config.toml
num_hidden_layers = 14
hidden_size = 256
n_experts = 16
experts_per_token = 1
d_expert = 288
d_shared_expert = 0
hidden_act = "swiglu"
moe_layers = [0, 1, 2, 3, 4, 5, 6, 7, 8, 9, 10, 11, 12, 13]
router_score = "softmax"
normalize_top_k = false
routed_scale = 6.05
balance_loss = 0.000112
balance_bias = true
init_std_router = 0.0239
lr_router = 0.000669
vocab_size = 5123
norm = "rmsnorm"
norm_eps = 1e-06
tie_word_embeddings = false
optimizer = "muon_hyperball"
learning_rate = 0.00727
beta1 = 0.95
batch_tokens = [32768, 65536, 131072]
max_seq_len = 512
train_tokens = 326900000
max_steps = 5191
dataset = "wikipedia_en"
Below are experts of layer 6 (counted from 0) of a mixture-of-experts language model. Rows are named router (the router's row for the expert), gate (a neuron's input weights, with its number), up (a neuron's input weights, with its number), down (a neuron's output weights, with its number) and show model dimensions 128-191. Each number is 128 + 32 x the weight over its row's rms, rounded and kept within 0 to 255. Numbers have three digits each.
Before each expert's rows: "comes after" lists some tokens at least twice as common just before its tokens as in all text; "raises" lists some tokens whose logits its average output raises strongly, later layers aside. This comes from a sample of Wikipedia text that the model never trained on. Tokens count by the router's weight.

# expert 6
comes after: " B", " T", " b", " p", " t", " P"
raises: "is", ".", "en", "i", "d", " V"
router:074075146165145201151184130100123136130163062118109150111091134156147105150104200138112121143118138124115151188149162087091158102097111153132126114090161111151124133138045144154132105134123097
gate1:138084127176145101119160128135114167137124126113138097180137076155129106138098135159117102094153110103124084097105132139140144127115193207069189118090099129177148108183090166067096132131169099
up1:106152128109119158134131180165110126111150118160150144121120122079108119064170129124142124055070135133164169103110178107138104146111127075126108142108124106151114131109090121150158112113115150
down1:118152100162132107123165103111125097131103103136137155118116153151146154133140152040142108175089148154155128141118094154139174098105164133125105191156124105113188129090110130157130111149126177
gate2:127122062088156127125073061117174118130160112135104187113134118118100142135106094157120068107147140062090122173171107182158106118111094100086142107158161127184134136179116097085109129178142103
up2:081093105129119130140148086088129080119153102071160179199195100112092112150130154139088141140141132135059144163128090135167118126106136180122171128176133087125108153165120079154098136146146122
down2:103112155136077165156141105138107118144066154114122139066140144129123185127114091127093140110141161124120152030143134143106134056125105169130097114075090179132123148114131059120137139113126131

# expert 4
comes after: " ", " 0", "%", " 1", " —", "1"
raises: "\n", " ", " -", " —"
router:066153133098083127099118146113206062140134146096160114114101097160075114094196146158135103148156104123123152105091094138098123070154141126219090116122121134104184161134138164108080116195124123
gate1:116151179140043191072106154140129120134152147129195101143148158166128050137062132145106074145104093106100072072132127101181115153131155133117138095146136168125163155084075141105129127106140114
up1:159123123067158077138144111174114072149134142147079094135112136130125118124161141123157164117175098150157136155133118101121119141094110133161059126085123073111126132122185116175125131116131085
down1:076089131089061141106158091130169090154164174179079163122109186157163121114155157067087106200127099160145157129140131120163159112151166152097128092055135135184139121089121124153181151144142111
gate2:068137134158130099098106102142200128031139160115104184115100093120111148140103169111162138083131115156143157131104084112144066095183107159138071188137103091093091098159133130152094082121126114
up2:104111170146135126062093124124225114057154103123170119116068115100123142096110093129154103039135104166134164136177108108143106099147128164140082131137084106094091126175127109157076092110166092
down2:173113153131219126141127090163120156132111160130138106108131114131137151174102156091132128110083113162119149067157148201137163066158089069223075076194133148149154108153125163143108116087115146

# expert 3
comes after: " M", " N", " E", " A", " K", " L"
raises: " and", ".", ",", "\n"
router:057139133151110168082162108148152069109171147194118196133116076145155107112162090117118151111099112128153077125160131134167066153135151126154124168125093114158138167137095136129082115063113125
gate1:134153083155127138153145123148141106108065172095122164071094179069154136170083094105179108151093098145206077165154145153141125150078122120082108126102071099122103165167105067156085152165133112
up1:070151089128122186095112127163122143088061136102111149135105152141135123163151148104142178185139110113190092126165195120167085138124099156087125138104161093150136115134109065153112121095118138
down1:105157158167105161164145096157149136121100133201149079114146145137130103087122138156137183127059127136120138059083180115143087137089118127135142158203154133039136151136106205107053160079168114
gate2:063146158112099169161205113193125099088194096161115132056167134115073116127144083115144094117126147136163146144136145101117183096143232132127129173150100058135146147150095113147143129147110149
up2:177061157155214117140138194136125126104139173141123147122122130126137157100133114155180176119134098164148129156157096126098062161081129152126121113125153136117119154111150134088142064043081120
down2:099117159168091162092115160125104117111132056127104125150121194132104150163104127100071094152151102103112165159090147086139158148117103090088156165119126131120087108096131158163094085145159124

# expert 0
comes after: "\n", ".", ",", "==", " ==", " that"
raises: "\n", " |", "==", "\n\n", " in", " The"
router:159130111150118079094077155163139091107105088132189095111109158102128110063106135093080117122163127075104149110173154103098118160074127107144155132132149104126086156128079125139184162147135119
gate1:100209151104105147165083132148108124153111126088146178071085096083069107087138126121132112095151118077136131167178133145112147105126183137165140124139069099160082100115133133137113112145141144
up1:198095146107130175103148148101087121141134117144139105082132135156156100098168153096146143069132052162125104086066188109109066154147192143170120111172107134108114127091124146127127104097145165
down1:111099149110125091125139118134147187127131097080116130071101096068139128166120139070124156199112152150097068153129123125153200155094097160095128106139113136189144065202107125097064100142136138
gate2:150145132146127118105124094170148152167156112133183134090186080129082106118087097171092156104164128166126046121084133170095142112124148155120096140142123134160098132164120125090167176169106175
up2:082109100119086093097133103122150120098105144112101070154154097126120092148095158158147114110140144157134115157126112064140098184124109125125129132136144091140132119100104148122077103173157128
down2:114120082126055143102168188185142130172177148142095065127164148131159193088175091153135124115105158157095128157104111149088151104145174087091158139142086125082113124133115107156142110151069135